From a checkpoint of a small mixture-of-experts model trained on Wikipedia.
Experts: 8 experts in each of 7 layers, 304 SwiGLU neurons an expert.
Training: a variant of Muon for the experts, 7477 steps.
Below are experts of layer 3 (counted from 0) of a mixture-of-experts language model. Rows are named router (the router's row for the expert), down (a neuron's output weights, with its number) and show model dimensions 0-127. Each number is 50 + 15 x the weight over its row's rms, rounded and kept within 0 to 99.
After each expert's rows: "raises" lists some tokens whose logits its average output raises strongly, later layers aside. This comes from a sample of Wikipedia text that the model never trained on.

# expert 6
router:42 47 51 74 39 55 38 43 38 31 38 68 36 24 45 46 47 64 61 59 48 65 60 43 67 37 25 40 51 54 50 55 58 48 52 63 41 44 48 62 61 26 52 55 49 59 49 41 47 86 40 39 38 36 59 24 07 64 56 60 90 35 57 38 51 72 66 73 67 45 31 65 56 29 73 64 48 73 16 38 50 55 56 57 52 67 40 50 71 28 71 49 16 58 58 32 55 60 34 63 34 58 29 78 46 70 37 25 58 45 58 35 66 42 45 61 48 65 12 48 48 42 58 42 44 35 39 27
down8:33 49 49 61 55 70 78 29 35 57 78 53 42 65 51 63 44 42 57 66 83 65 52 50 60 61 43 51 55 79 43 62 46 43 58 42 35 63 00 58 76 58 37 54 58 55 26 48 44 66 24 81 38 28 48 63 66 35 52 26 62 44 47 77 66 72 43 48 48 47 37 24 64 69 47 33 48 59 26 61 43 45 52 46 47 65 71 37 51 80 48 59 61 44 38 43 54 70 41 36 56 46 48 51 45 53 48 33 58 59 56 69 69 69 59 67 39 66 71 26 75 45 21 51 63 77 48 37
down9:06 35 24 49 69 54 50 49 62 57 61 56 26 39 60 40 56 53 54 18 52 47 48 59 50 46 44 59 43 36 64 50 37 71 32 58 74 52 67 41 54 68 60 49 27 69 46 57 58 51 24 70 54 35 37 38 45 43 30 48 54 54 30 56 27 30 58 62 35 61 34 42 34 81 48 51 45 41 64 41 39 67 48 60 32 54 21 38 58 36 12 54 63 48 78 10 56 52 22 57 42 44 34 39 77 31 69 73 48 57 58 80 46 76 41 62 41 39 53 47 21 60 39 51 32 36 52 42
down10:49 37 47 61 36 53 41 17 68 62 31 31 52 18 44 35 48 47 57 66 51 68 52 46 73 27 75 36 52 46 35 40 32 37 48 25 57 65 18 21 34 29 64 63 39 36 32 32 31 31 68 69 50 17 50 55 54 46 54 47 59 58 66 61 43 56 43 64 43 33 41 52 51 75 43 28 44 50 48 49 34 41 48 43 46 47 36 54 25 32 52 31 80 59 36 47 47 61 66 62 76 52 41 37 63 04 60 45 48 75 26 40 60 58 44 66 51 53 56 23 44 18 60 52 35 42 57 73
down11:38 47 46 50 66 45 62 56 48 42 61 36 30 66 43 60 64 46 70 47 58 56 19 55 48 66 73 39 77 42 24 52 49 59 52 50 26 75 00 59 53 82 45 63 58 50 54 81 51 20 62 39 37 58 19 61 47 34 61 26 58 59 27 42 35 52 19 45 63 58 49 57 54 52 48 45 53 41 67 79 14 32 42 28 70 57 45 44 32 35 36 35 50 43 41 74 37 59 62 37 70 47 14 27 49 59 50 38 38 47 40 51 34 54 65 59 60 59 56 75 59 67 35 43 49 51 45 37
down12:45 15 59 25 60 56 60 61 50 50 29 53 73 31 39 45 35 54 39 67 60 60 70 45 50 45 25 65 44 50 78 42 26 46 32 51 26 43 87 25 43 66 77 51 42 38 67 65 54 63 49 41 40 60 43 76 71 53 61 44 41 64 50 95 47 07 56 61 48 33 52 69 56 59 45 81 72 48 48 61 43 46 44 33 52 35 62 66 68 73 47 43 49 27 53 48 42 62 56 70 39 52 48 35 69 45 36 86 60 58 61 55 50 45 34 52 38 41 42 67 47 55 58 69 78 69 58 50
down13:50 44 62 54 49 35 39 61 77 62 69 34 36 23 80 61 36 26 45 49 59 58 54 48 54 59 57 57 34 39 64 49 38 50 46 33 61 41 04 33 49 53 79 55 38 69 38 80 45 26 46 34 46 26 34 69 45 29 56 52 53 24 59 37 56 76 41 45 84 50 34 42 50 40 56 61 78 57 38 52 53 39 69 41 45 60 56 37 47 36 31 48 64 51 65 14 56 49 58 67 25 66 19 75 61 64 46 52 62 38 38 13 47 54 50 64 71 43 64 48 52 57 62 60 69 49 72 60
down14:58 56 65 30 41 51 47 73 74 48 35 58 57 57 49 54 15 34 59 82 38 67 68 38 57 33 50 39 76 51 59 58 26 70 78 35 54 45 54 36 39 26 60 52 35 50 54 29 62 52 63 67 58 49 75 46 41 61 58 42 26 50 42 27 51 45 38 25 34 56 73 83 48 29 36 46 62 37 66 62 41 23 38 57 39 85 72 72 56 51 76 46 57 35 62 59 50 56 48 37 48 76 46 64 46 68 52 47 63 54 15 30 39 50 43 53 64 67 44 55 63 27 31 40 71 36 68 32
down15:49 54 39 48 43 35 50 65 40 54 43 63 52 49 61 28 33 48 57 54 39 33 38 63 59 59 69 83 59 53 48 65 43 69 65 45 53 27 58 29 38 32 50 77 71 41 19 55 53 53 53 33 60 13 47 34 54 66 55 36 29 38 56 32 67 45 44 56 57 77 42 58 45 61 48 28 20 48 44 22 39 62 54 71 27 50 35 59 09 24 45 60 41 61 71 60 41 41 43 39 20 52 30 51 30 55 68 14 44 52 27 79 76 59 49 74 71 47 46 28 50 38 38 43 51 62 36 52
raises: "it", "ig", "ed", "ib", "ul", "in"

# expert 7
router:55 58 53 26 75 50 37 67 53 49 57 34 45 36 55 72 67 15 70 24 60 37 33 47 33 67 67 55 46 56 33 75 40 79 35 54 67 47 48 26 62 32 12 41 34 34 37 55 64 32 24 43 51 38 39 64 22 75 31 46 49 48 56 66 40 65 53 42 46 35 48 31 41 65 49 59 51 48 30 72 49 19 73 54 25 61 46 59 52 53 81 53 38 39 78 37 63 54 65 44 64 57 56 53 32 56 81 48 50 40 56 53 40 46 73 34 47 40 66 32 47 62 32 23 40 45 66 60
down38:32 45 40 65 38 36 41 28 46 45 32 36 55 92 49 22 39 30 69 76 48 64 82 40 58 65 48 30 59 65 69 52 27 46 42 42 58 47 42 95 53 32 53 59 44 46 53 35 48 64 26 46 69 22 34 53 45 73 38 60 15 49 56 55 53 43 51 47 39 36 68 26 80 78 40 46 49 50 55 47 67 60 54 55 40 61 69 45 47 69 29 46 40 42 50 33 30 27 53 56 67 54 39 36 60 70 76 37 43 52 48 57 19 56 69 53 57 41 49 54 59 77 61 75 55 47 40 67
down39:44 69 62 35 26 42 51 36 29 37 19 56 44 38 56 38 72 62 46 20 64 35 67 56 56 48 62 50 53 60 33 54 21 68 69 56 27 46 37 37 74 37 34 42 56 35 33 27 38 52 60 79 51 33 50 39 39 54 38 40 56 42 54 32 34 58 46 34 47 54 37 34 19 50 20 54 48 72 43 36 40 57 29 41 45 23 44 63 49 27 67 81 42 60 38 59 57 58 54 58 44 53 90 59 26 57 36 81 60 30 41 57 52 52 53 58 18 65 46 29 69 62 57 63 59 54 42 82
down40:54 44 63 88 59 34 35 31 54 36 50 49 46 65 80 40 56 14 48 50 74 59 21 35 71 69 48 65 64 27 49 50 30 39 48 41 30 51 32 60 32 45 28 46 65 32 31 60 70 34 61 44 50 24 37 55 66 41 57 49 54 38 58 45 53 35 44 14 35 59 34 41 25 40 42 61 53 34 75 45 62 18 82 69 59 35 33 35 47 46 56 39 56 48 57 35 41 62 62 45 25 40 50 57 49 74 61 67 59 28 23 40 64 42 67 30 62 60 51 28 72 51 41 42 47 43 63 70
down41:56 71 44 35 39 63 81 60 37 42 46 63 52 30 52 73 60 71 60 58 46 40 48 35 40 61 36 39 46 45 14 46 35 63 50 44 71 67 84 80 54 45 60 49 26 43 60 56 62 42 31 59 42 43 49 49 16 54 60 60 41 61 41 39 33 53 59 81 34 32 41 77 45 47 59 42 42 38 51 51 15 57 16 44 84 48 57 53 51 55 62 87 68 59 46 73 61 31 30 57 34 30 49 62 44 72 57 57 65 42 46 68 30 33 67 55 57 49 66 27 34 68 53 68 45 42 26 41
down42:48 50 60 19 42 54 53 29 51 71 56 24 46 51 50 76 30 31 68 45 55 33 26 16 85 46 61 50 47 79 44 53 46 68 45 35 40 41 31 40 39 39 58 39 23 36 58 44 56 46 41 40 47 50 60 47 85 53 50 44 46 62 68 24 67 42 49 22 57 49 25 51 26 49 34 70 39 44 44 35 58 64 52 53 50 53 47 39 58 59 50 40 26 55 38 51 58 80 55 88 50 52 51 39 49 64 51 12 27 24 69 66 56 34 35 63 63 28 50 46 69 42 61 51 72 29 75 42
down43:25 42 65 42 41 46 63 51 47 46 36 55 62 64 39 52 62 85 39 45 48 68 53 32 74 72 24 55 71 53 38 54 36 32 38 69 37 34 75 75 64 63 44 49 55 66 33 51 65 32 47 40 54 59 44 33 76 35 62 65 25 34 36 49 38 76 38 57 48 33 38 73 48 84 57 27 40 33 30 59 25 82 71 24 44 47 73 53 73 54 57 62 36 42 54 39 37 47 65 67 52 36 44 49 54 68 46 36 62 27 32 49 41 78 60 48 52 26 34 70 56 50 35 31 71 57 33 62
down44:57 41 29 28 42 62 73 50 70 39 70 60 62 19 63 35 39 48 55 28 59 68 37 44 36 59 56 62 57 32 47 49 53 49 65 55 49 48 46 74 39 50 56 38 64 69 58 56 71 41 29 16 29 44 34 30 69 68 63 41 33 48 63 52 45 59 40 56 64 61 12 62 68 34 66 52 65 58 37 22 56 55 81 24 50 68 37 52 61 64 30 93 76 46 38 43 68 34 48 67 81 86 43 52 43 42 50 48 39 60 50 66 42 28 40 42 60 48 48 46 59 64 55 34 66 56 34 63
down45:43 37 52 30 08 64 50 74 29 18 47 49 48 48 67 64 61 29 74 61 48 37 46 72 78 34 58 52 66 42 54 48 57 56 47 52 60 59 58 35 56 56 45 48 26 48 59 31 61 50 68 61 36 57 75 74 66 45 27 50 68 37 76 26 33 48 14 52 66 47 69 56 29 57 52 34 42 46 37 51 59 47 51 42 73 29 58 65 35 53 48 35 71 41 63 48 45 61 59 15 30 38 07 55 42 64 60 46 38 60 31 83 49 47 39 62 45 42 37 64 26 41 33 60 63 36 38 58
raises: "\n", "|", "\"", " In", " The"

# expert 0
router:46 25 72 56 63 34 69 23 47 68 74 48 56 39 41 62 56 51 55 47 52 32 46 46 56 52 41 25 24 50 49 56 47 66 49 42 48 57 47 45 99 35 46 57 28 43 50 27 13 78 52 74 40 78 51 71 38 66 44 63 55 35 34 51 62 58 52 32 54 47 51 67 39 41 35 45 49 46 37 49 47 73 31 52 60 42 77 14 49 56 66 57 36 50 63 26 35 50 75 64 65 67 63 63 43 52 72 55 70 43 85 49 63 67 67 58 22 33 50 61 36 46 51 36 26 60 35 32
down53:28 34 21 37 61 58 56 41 46 45 39 39 57 42 58 31 52 39 40 61 66 65 55 55 50 62 49 62 46 46 43 17 33 67 78 36 61 67 43 45 68 66 51 30 48 27 69 54 56 39 51 40 32 31 51 51 67 49 72 55 67 37 22 45 94 54 35 40 38 24 70 59 48 41 47 99 39 55 64 52 32 56 20 37 60 51 51 87 43 17 40 75 60 40 65 59 57 84 48 66 58 43 65 58 51 31 52 47 47 34 49 57 43 40 50 37 43 43 41 69 40 40 47 53 58 80 38 44
down54:78 43 47 73 52 35 23 58 35 62 57 73 41 60 41 54 37 57 57 58 46 35 49 52 56 61 39 69 42 42 48 64 45 42 29 64 59 56 72 56 49 41 41 62 49 68 64 67 44 53 58 64 53 42 20 30 71 60 37 49 67 60 50 71 31 40 25 32 37 32 54 66 54 31 43 54 65 59 44 37 61 19 60 47 34 69 60 65 63 30 71 46 14 62 79 85 60 43 51 34 90 41 67 59 32 60 35 44 38 52 55 29 26 39 50 65 44 46 54 78 28 70 29 51 80 51 38 34
down55:39 60 40 45 80 00 39 48 52 50 41 29 56 42 55 34 41 47 29 54 48 54 71 47 24 36 75 54 28 65 23 39 55 39 66 46 60 79 50 62 49 41 65 46 52 56 46 37 65 34 62 49 77 67 37 68 38 46 38 52 64 55 56 60 41 64 62 68 85 58 60 78 54 32 25 42 58 41 86 76 50 31 49 81 60 39 74 56 55 47 51 63 34 64 51 34 39 55 60 39 34 52 22 61 54 33 38 48 40 38 40 65 47 63 39 50 26 45 68 30 42 70 50 37 37 50 81 46
down56:82 47 58 75 39 62 41 37 47 79 57 34 39 73 22 41 60 43 26 57 61 39 58 54 50 47 52 20 60 39 48 47 37 43 15 17 25 45 13 21 46 49 60 51 66 41 24 53 46 52 49 26 52 47 44 45 62 58 61 71 41 30 40 43 61 63 57 21 38 68 64 50 40 53 58 53 20 36 49 15 56 58 55 51 65 36 55 45 16 56 47 51 43 67 51 51 63 39 55 41 77 59 80 65 63 51 58 51 59 33 60 34 56 53 53 57 48 65 53 60 86 51 41 27 49 31 59 73
down57:44 45 60 29 14 37 50 99 67 20 32 55 38 56 53 44 57 55 47 65 65 89 44 33 45 58 54 54 51 70 65 49 49 72 56 46 30 52 56 70 63 51 45 35 54 11 42 45 36 40 68 62 49 24 67 38 64 51 60 72 42 43 54 46 56 59 41 45 37 64 58 43 51 54 72 50 25 24 34 68 47 56 34 51 69 53 41 72 60 40 45 51 71 42 63 36 59 19 66 62 24 46 30 54 54 40 41 67 47 75 15 61 45 53 59 41 36 27 63 48 46 44 54 26 56 79 44 57
down58:43 27 43 40 48 58 34 35 70 68 60 35 50 53 78 48 33 52 46 53 61 43 63 57 18 27 42 40 48 51 52 37 38 56 54 57 44 36 71 61 62 48 43 37 67 71 38 50 56 79 43 49 55 43 62 39 43 54 48 61 53 54 44 76 23 18 45 16 42 62 62 50 53 19 59 89 36 34 60 26 47 00 70 56 73 46 61 55 47 66 16 53 76 68 57 45 37 44 49 51 44 48 54 77 58 77 49 35 58 59 56 60 11 52 38 64 49 58 50 62 44 52 44 71 55 30 61 48
down59:55 33 49 56 52 61 48 43 52 34 65 22 61 57 45 60 63 36 57 73 64 35 43 64 56 45 51 37 49 68 41 68 22 50 54 52 49 63 00 44 56 24 58 64 55 61 43 43 46 66 20 24 45 51 51 46 49 43 44 54 66 53 30 56 49 55 53 35 72 42 50 45 47 75 50 57 32 66 44 39 53 48 58 37 49 56 80 62 47 63 39 48 55 54 74 65 65 52 61 66 34 77 83 54 58 47 42 46 75 71 35 49 65 40 48 68 43 27 70 77 68 74 47 71 84 18 51 68
down60:64 40 77 44 43 21 59 49 40 71 41 12 54 42 41 48 51 44 50 59 38 02 26 45 71 56 49 44 51 49 47 47 41 44 42 30 38 51 51 58 63 57 45 47 52 47 48 51 67 42 74 71 32 49 42 49 45 37 68 50 43 29 38 84 28 47 44 59 51 49 36 46 80 51 67 44 43 48 73 55 34 51 57 39 52 28 73 49 52 43 41 57 41 70 81 47 59 35 45 34 17 76 80 42 71 65 39 60 34 76 56 24 38 59 42 46 52 76 82 31 69 59 49 81 45 45 35 40
raises: " to", " and", " in", " as", " for", "."

# expert 2
router:52 49 61 39 43 33 52 54 31 76 57 69 68 63 80 43 28 50 16 36 74 46 22 46 49 28 32 25 27 36 53 70 37 65 54 43 57 63 59 41 35 61 72 46 66 73 57 55 47 32 59 35 44 44 73 48 63 37 89 41 28 51 42 51 41 26 18 32 76 64 65 46 51 33 75 32 53 58 57 51 49 59 67 54 45 43 64 56 38 42 27 40 49 68 32 55 46 30 61 34 43 60 41 57 35 25 68 62 61 38 58 44 27 37 40 26 62 71 67 74 46 50 64 64 64 64 61 61
down8:31 56 54 79 49 53 66 51 37 29 25 53 67 65 66 34 44 65 51 44 64 64 56 62 39 42 35 51 39 48 62 38 52 53 43 67 43 63 38 36 52 56 87 27 67 52 44 70 35 20 56 50 63 40 62 51 57 56 29 44 40 75 53 43 64 56 65 58 29 60 31 31 61 63 62 43 56 55 65 43 23 38 33 45 51 37 32 47 69 59 31 64 68 42 56 35 29 44 49 44 62 88 62 45 47 37 41 41 39 18 47 63 42 77 73 64 18 50 39 54 51 31 17 46 54 92 47 16
down9:45 43 42 39 37 35 13 62 60 54 39 44 40 55 45 51 55 70 46 58 30 65 16 44 67 66 63 72 61 66 58 56 67 41 57 30 87 39 83 64 41 28 73 63 63 57 54 51 54 43 37 54 66 76 57 69 26 33 52 44 30 43 30 40 56 62 50 63 67 71 33 39 50 16 71 24 55 65 45 56 56 28 26 63 17 42 28 42 43 55 28 36 38 65 64 17 50 66 70 55 48 53 29 59 34 56 36 55 42 59 43 43 56 36 54 35 59 49 38 67 43 47 34 40 71 55 45 29
down10:79 59 44 45 21 45 44 73 29 38 25 49 34 59 42 23 48 68 48 62 59 36 42 56 40 34 60 68 57 47 74 34 35 43 60 50 57 57 43 37 56 77 32 36 32 32 89 62 65 85 69 40 52 26 52 55 61 82 58 58 47 34 43 61 12 46 61 41 57 62 55 50 29 63 51 57 37 63 68 44 46 60 51 61 62 46 76 70 47 43 33 53 65 48 65 56 51 80 26 39 47 40 45 47 48 52 52 36 34 50 55 70 56 32 50 76 86 52 37 53 28 21 42 37 29 59 57 31
down11:39 24 57 58 89 40 53 40 43 61 27 44 49 33 61 32 57 63 45 57 58 62 74 55 62 81 60 64 51 47 45 36 52 48 56 36 59 73 63 40 58 78 54 24 41 52 38 48 45 59 16 45 61 48 57 29 40 41 55 66 42 33 88 25 19 72 46 62 26 42 30 54 43 57 55 48 51 42 26 36 37 70 34 69 38 75 55 62 79 52 68 58 41 54 44 19 38 63 39 46 46 44 35 60 44 44 42 59 51 41 53 73 69 46 52 45 65 16 47 57 59 71 19 58 32 34 30 57
down12:78 49 41 52 50 47 42 32 39 53 52 31 25 65 45 26 59 25 65 28 52 46 60 62 20 59 44 79 45 21 32 35 71 70 48 74 72 58 36 63 58 51 44 63 60 47 41 33 48 45 27 60 50 68 51 68 35 19 49 50 42 52 27 70 45 30 27 29 31 72 57 50 49 67 51 29 53 58 71 34 77 44 62 42 50 42 35 41 62 46 53 74 41 94 37 52 37 57 30 59 62 43 47 48 49 25 59 49 48 60 73 33 44 46 31 46 37 65 25 58 31 66 73 49 67 44 33 66
down13:55 54 58 50 40 73 48 75 36 22 50 71 51 45 27 33 34 60 76 25 52 60 35 81 56 33 51 60 41 61 64 48 37 61 60 44 58 64 69 29 57 52 54 45 55 30 66 51 40 51 75 49 59 58 75 41 54 44 42 54 60 07 51 37 61 46 25 50 55 35 53 58 89 47 32 77 35 51 43 44 97 43 51 50 43 53 45 50 39 56 46 66 33 58 55 72 38 32 45 50 19 45 69 73 34 52 73 43 47 68 29 44 47 51 58 48 58 28 44 65 23 29 41 54 37 74 68 71
down14:54 40 68 50 62 45 66 54 67 16 62 58 62 29 42 58 69 40 44 26 66 43 53 39 52 79 59 21 61 66 49 42 67 60 73 72 72 44 65 55 47 78 46 57 41 29 77 76 74 60 46 49 65 33 48 64 44 30 44 52 50 37 71 57 79 37 42 62 46 36 45 36 38 44 58 60 55 25 36 49 52 66 62 59 47 42 41 60 63 46 43 36 65 47 53 55 58 42 38 58 47 82 58 26 42 17 72 70 43 51 33 31 70 68 92 15 35 49 58 44 65 34 54 53 29 44 48 59
down15:36 62 38 54 60 48 61 59 45 55 30 53 66 46 59 29 65 54 41 35 57 11 63 37 45 40 69 71 52 67 60 64 59 28 45 53 62 61 60 82 49 23 44 44 61 68 44 60 44 25 43 48 55 63 66 38 78 54 39 49 53 50 34 34 66 63 54 55 48 78 40 54 39 62 45 77 44 59 24 59 40 67 82 25 51 42 34 52 54 37 42 49 34 54 28 65 44 52 42 80 22 58 54 63 69 46 84 64 35 69 71 40 42 71 19 70 57 71 46 49 40 59 66 33 28 74 50 77
raises: " in", " was", " and", " is", " with", " as"

# expert 5
router:48 52 22 56 45 49 64 73 54 49 42 46 44 58 16 51 68 44 54 58 17 79 69 56 62 51 64 50 63 38 48 41 64 46 62 48 44 43 56 42 34 59 66 42 65 26 59 44 60 57 68 34 45 43 27 41 75 25 21 15 47 51 52 30 44 53 67 53 29 75 64 33 80 53 30 49 25 16 72 50 54 53 59 48 41 21 52 53 60 33 29 42 43 20 51 47 38 65 30 47 51 54 48 36 78 63 42 50 37 71 28 75 62 54 42 71 72 33 32 53 40 41 66 62 40 59 50 30
down8:35 41 41 55 39 56 43 56 85 74 43 49 42 67 35 52 61 46 39 45 28 37 43 41 27 59 57 41 38 21 54 28 14 69 43 26 62 59 43 31 77 29 46 81 50 66 45 65 71 61 53 57 32 23 44 58 33 71 50 27 62 40 39 52 76 43 47 52 35 65 07 48 62 57 49 39 45 21 19 75 54 43 25 47 78 60 65 44 49 52 40 59 37 51 40 43 39 73 48 51 53 60 72 41 48 53 22 50 55 31 63 64 30 44 55 38 58 74 33 58 50 55 55 70 61 41 38 40
down9:36 50 60 66 60 53 52 51 67 57 74 75 54 63 53 51 59 53 76 34 38 54 52 48 41 45 22 61 38 66 43 46 76 52 38 64 41 69 57 30 70 50 61 45 60 65 30 74 42 61 57 51 58 44 44 58 34 48 62 51 43 47 62 29 17 31 57 60 36 52 38 42 56 57 60 74 59 44 39 65 27 57 44 71 65 62 50 42 70 19 39 34 53 39 71 38 99 59 40 62 28 37 23 19 28 53 38 72 51 33 54 45 48 15 33 26 72 56 39 56 58 64 31 65 40 29 43 31
down10:50 57 39 40 46 35 69 55 61 45 46 37 24 60 52 40 49 42 65 80 39 24 35 16 60 55 28 48 49 63 60 41 67 54 71 54 60 47 44 59 42 23 14 46 32 43 59 29 61 43 57 75 46 31 39 56 44 33 39 00 35 39 70 63 48 55 61 53 46 51 26 37 39 38 59 29 58 54 69 40 40 35 61 74 63 48 28 48 31 45 76 63 47 50 68 45 48 56 74 72 46 41 41 42 37 37 34 47 25 43 40 60 99 47 49 53 47 64 49 34 62 47 62 78 46 36 68 57
down11:40 61 49 63 52 51 61 40 49 37 21 52 81 51 68 54 46 21 44 35 74 63 56 57 59 43 43 37 53 46 76 29 40 36 77 55 31 26 51 54 55 45 64 17 48 40 61 47 59 36 50 52 30 73 78 73 34 56 56 26 29 54 74 59 61 46 28 40 49 42 46 41 78 62 47 48 48 18 62 70 47 23 32 87 42 64 59 39 61 22 32 72 50 45 47 69 73 32 39 47 48 54 73 52 43 49 54 37 56 44 52 47 24 65 56 43 65 41 85 32 60 53 52 79 57 68 43 55
down12:43 34 56 40 54 45 33 47 73 60 29 76 52 60 30 36 77 68 36 75 55 53 64 32 68 68 42 61 53 57 48 57 50 25 76 67 53 43 55 64 33 63 56 44 40 59 46 52 48 62 36 44 50 39 40 36 38 78 60 49 42 38 50 39 63 66 51 58 44 89 52 25 51 47 54 53 44 56 35 30 42 49 42 74 41 36 46 48 36 52 73 58 10 61 49 47 64 22 79 68 75 55 30 56 72 34 51 34 44 79 60 44 75 71 73 27 39 55 58 76 36 70 46 47 65 41 82 67
down13:38 63 39 44 32 58 55 39 46 37 49 54 61 73 52 59 20 67 64 26 27 29 29 40 66 64 54 59 37 58 49 18 35 43 16 55 52 59 63 84 47 46 43 69 46 53 42 62 30 54 57 52 59 53 70 13 50 43 33 66 49 47 34 86 67 32 35 35 20 58 31 56 63 54 43 43 71 34 43 79 40 27 47 51 65 33 36 55 52 41 35 42 28 70 61 45 48 34 56 60 58 64 70 43 55 26 50 40 40 41 39 36 59 55 85 52 45 63 57 60 70 55 54 50 83 29 35 65
down14:61 42 62 46 00 55 32 68 49 57 34 63 51 54 54 43 56 75 73 57 93 53 52 42 55 44 81 61 23 37 58 66 48 66 53 50 36 65 63 51 38 53 46 62 42 37 65 35 38 64 26 56 60 62 65 47 48 60 59 31 68 44 68 46 47 42 43 86 45 66 27 60 35 65 37 52 41 37 46 57 61 72 58 58 79 56 29 64 41 29 53 61 62 88 63 53 44 60 69 53 51 59 39 59 65 44 24 60 38 56 68 55 65 69 21 45 75 42 48 30 43 58 41 59 39 25 60 58
down15:49 41 52 37 50 49 55 18 55 82 42 56 67 51 55 46 64 24 27 41 57 57 48 37 28 57 56 12 51 79 70 42 65 53 31 56 29 47 51 72 79 55 68 32 60 63 57 33 56 44 65 58 47 68 48 53 70 46 45 49 55 32 29 64 59 72 44 42 44 45 54 58 50 50 72 85 52 47 41 50 52 46 30 50 34 32 52 35 62 51 67 61 37 54 31 48 62 43 51 48 35 34 78 51 48 77 44 28 36 35 80 49 49 46 75 50 20 46 34 29 64 11 78 79 39 41 72 49
raises: "-", " and", " of", " in", "it", "."

# expert 1
router:55 42 52 46 22 73 64 29 67 30 39 39 51 73 68 50 44 53 56 59 49 45 46 62 49 41 58 63 82 62 63 47 53 49 44 65 32 53 57 62 58 54 30 39 59 66 36 71 67 44 55 75 52 47 46 53 52 43 59 71 48 50 20 44 56 39 42 51 45 31 26 69 39 79 26 76 76 66 43 32 43 48 41 64 65 71 32 44 18 57 31 34 68 82 54 75 74 42 29 51 32 10 34 42 42 55 30 72 32 59 42 52 34 74 61 67 61 72 60 56 61 42 29 47 67 38 38 48
down56:30 46 49 43 52 47 55 79 55 71 56 18 31 36 65 49 50 45 52 34 60 59 67 57 63 34 44 68 50 42 63 46 59 49 55 54 34 41 65 71 68 48 31 64 38 73 66 22 40 63 29 56 33 72 35 60 41 40 44 54 52 49 43 61 70 56 35 17 65 68 42 30 56 51 69 36 29 29 87 56 56 43 54 60 39 65 60 39 60 82 70 77 52 55 51 80 72 48 56 33 61 53 79 63 33 47 32 29 55 79 45 29 62 56 35 49 70 50 40 82 35 43 34 50 58 60 56 21
down57:23 51 40 41 64 34 62 63 60 70 48 20 48 26 57 54 73 54 48 26 54 42 59 50 47 38 63 40 62 38 57 54 37 45 51 55 66 69 83 37 30 41 42 28 36 31 63 58 52 71 51 65 29 43 64 85 47 41 59 44 50 59 40 40 64 55 70 62 51 34 54 62 60 31 50 66 61 31 24 62 36 60 52 74 71 71 80 71 55 40 29 19 33 35 35 45 42 63 37 35 47 74 24 51 65 47 59 68 32 56 39 09 46 66 68 50 51 59 62 34 77 36 48 44 40 59 28 55
down58:32 47 63 66 76 54 41 65 45 13 91 51 48 69 21 28 60 46 61 51 52 38 48 65 32 36 46 51 59 60 41 53 47 42 64 52 42 51 64 84 29 30 61 40 63 54 55 46 54 47 43 53 49 67 44 71 45 42 42 64 56 62 50 49 48 37 46 24 42 50 22 17 62 40 12 49 39 60 41 48 43 36 32 45 57 53 47 42 39 65 54 32 14 67 59 50 35 59 57 68 36 32 24 80 32 45 97 59 77 60 63 73 65 59 40 41 62 58 34 51 41 61 68 54 45 42 51 60
down59:65 50 61 47 35 39 35 80 71 68 47 57 52 55 68 51 48 67 61 22 42 92 55 54 72 19 19 41 51 31 36 46 47 49 46 56 67 44 35 26 52 48 32 56 64 29 49 49 71 68 41 81 58 37 76 35 59 72 49 71 33 53 59 27 37 30 54 40 67 54 38 43 43 40 45 39 47 49 45 44 54 49 44 67 66 37 16 51 31 54 48 29 51 55 55 61 46 69 53 42 39 42 06 44 80 72 63 61 33 56 60 41 54 57 32 61 43 70 66 73 50 30 39 35 62 58 55 23
down60:63 36 44 60 53 66 32 48 31 48 56 44 29 70 57 35 49 76 30 44 50 40 27 61 46 57 10 63 54 27 59 48 56 52 60 57 63 52 30 29 40 18 44 45 31 26 43 37 56 48 15 37 34 59 47 55 29 01 60 60 46 51 42 38 57 50 66 30 40 48 55 49 65 36 37 61 25 51 41 54 34 28 32 72 31 64 45 23 69 75 51 79 59 38 46 28 41 38 52 40 46 46 63 57 17 31 68 64 79 53 47 56 66 42 36 55 64 74 60 48 58 63 55 38 58 37 56 57
down61:57 58 48 22 78 47 59 61 21 44 42 73 54 34 44 55 77 49 54 57 67 62 17 53 47 34 51 51 34 49 76 48 59 60 34 54 63 35 43 50 42 57 49 20 30 44 28 45 54 43 25 55 17 75 27 55 33 62 55 26 52 76 54 59 39 68 45 40 62 14 80 53 50 52 55 49 75 45 67 46 39 44 46 47 27 34 79 43 68 47 35 62 33 55 53 46 62 41 48 48 41 71 27 67 86 42 83 50 42 52 73 47 44 51 59 60 27 43 52 43 36 52 53 30 61 73 65 46
down62:30 38 42 43 41 45 39 35 45 28 75 43 48 64 76 78 69 48 38 45 60 48 63 41 42 63 44 45 45 53 61 53 59 66 38 61 17 42 25 48 62 34 61 43 37 67 46 49 45 41 69 63 37 58 37 65 75 49 50 48 72 40 41 37 54 68 39 36 59 45 72 52 50 42 58 87 33 44 70 62 49 27 70 47 59 36 62 35 68 45 36 75 64 51 65 29 51 54 55 46 55 87 64 39 57 29 51 40 69 38 82 27 55 63 71 36 46 34 49 75 66 05 50 49 51 58 81 74
down63:54 41 57 22 59 41 63 58 63 79 28 60 46 37 59 46 53 18 50 67 11 10 62 49 40 61 53 84 44 31 42 53 44 53 24 61 46 46 44 61 42 34 64 51 37 78 41 49 51 57 35 68 43 60 67 43 55 57 59 40 65 46 19 77 46 69 40 63 38 50 63 51 28 67 55 38 58 54 51 49 22 23 73 28 57 85 39 68 83 41 59 54 43 44 34 24 57 67 50 37 40 38 59 47 52 29 48 78 54 45 49 43 63 56 53 50 56 83 65 49 35 63 37 47 54 61 34 55
raises: " in", " to", ":", " of", " and", " as"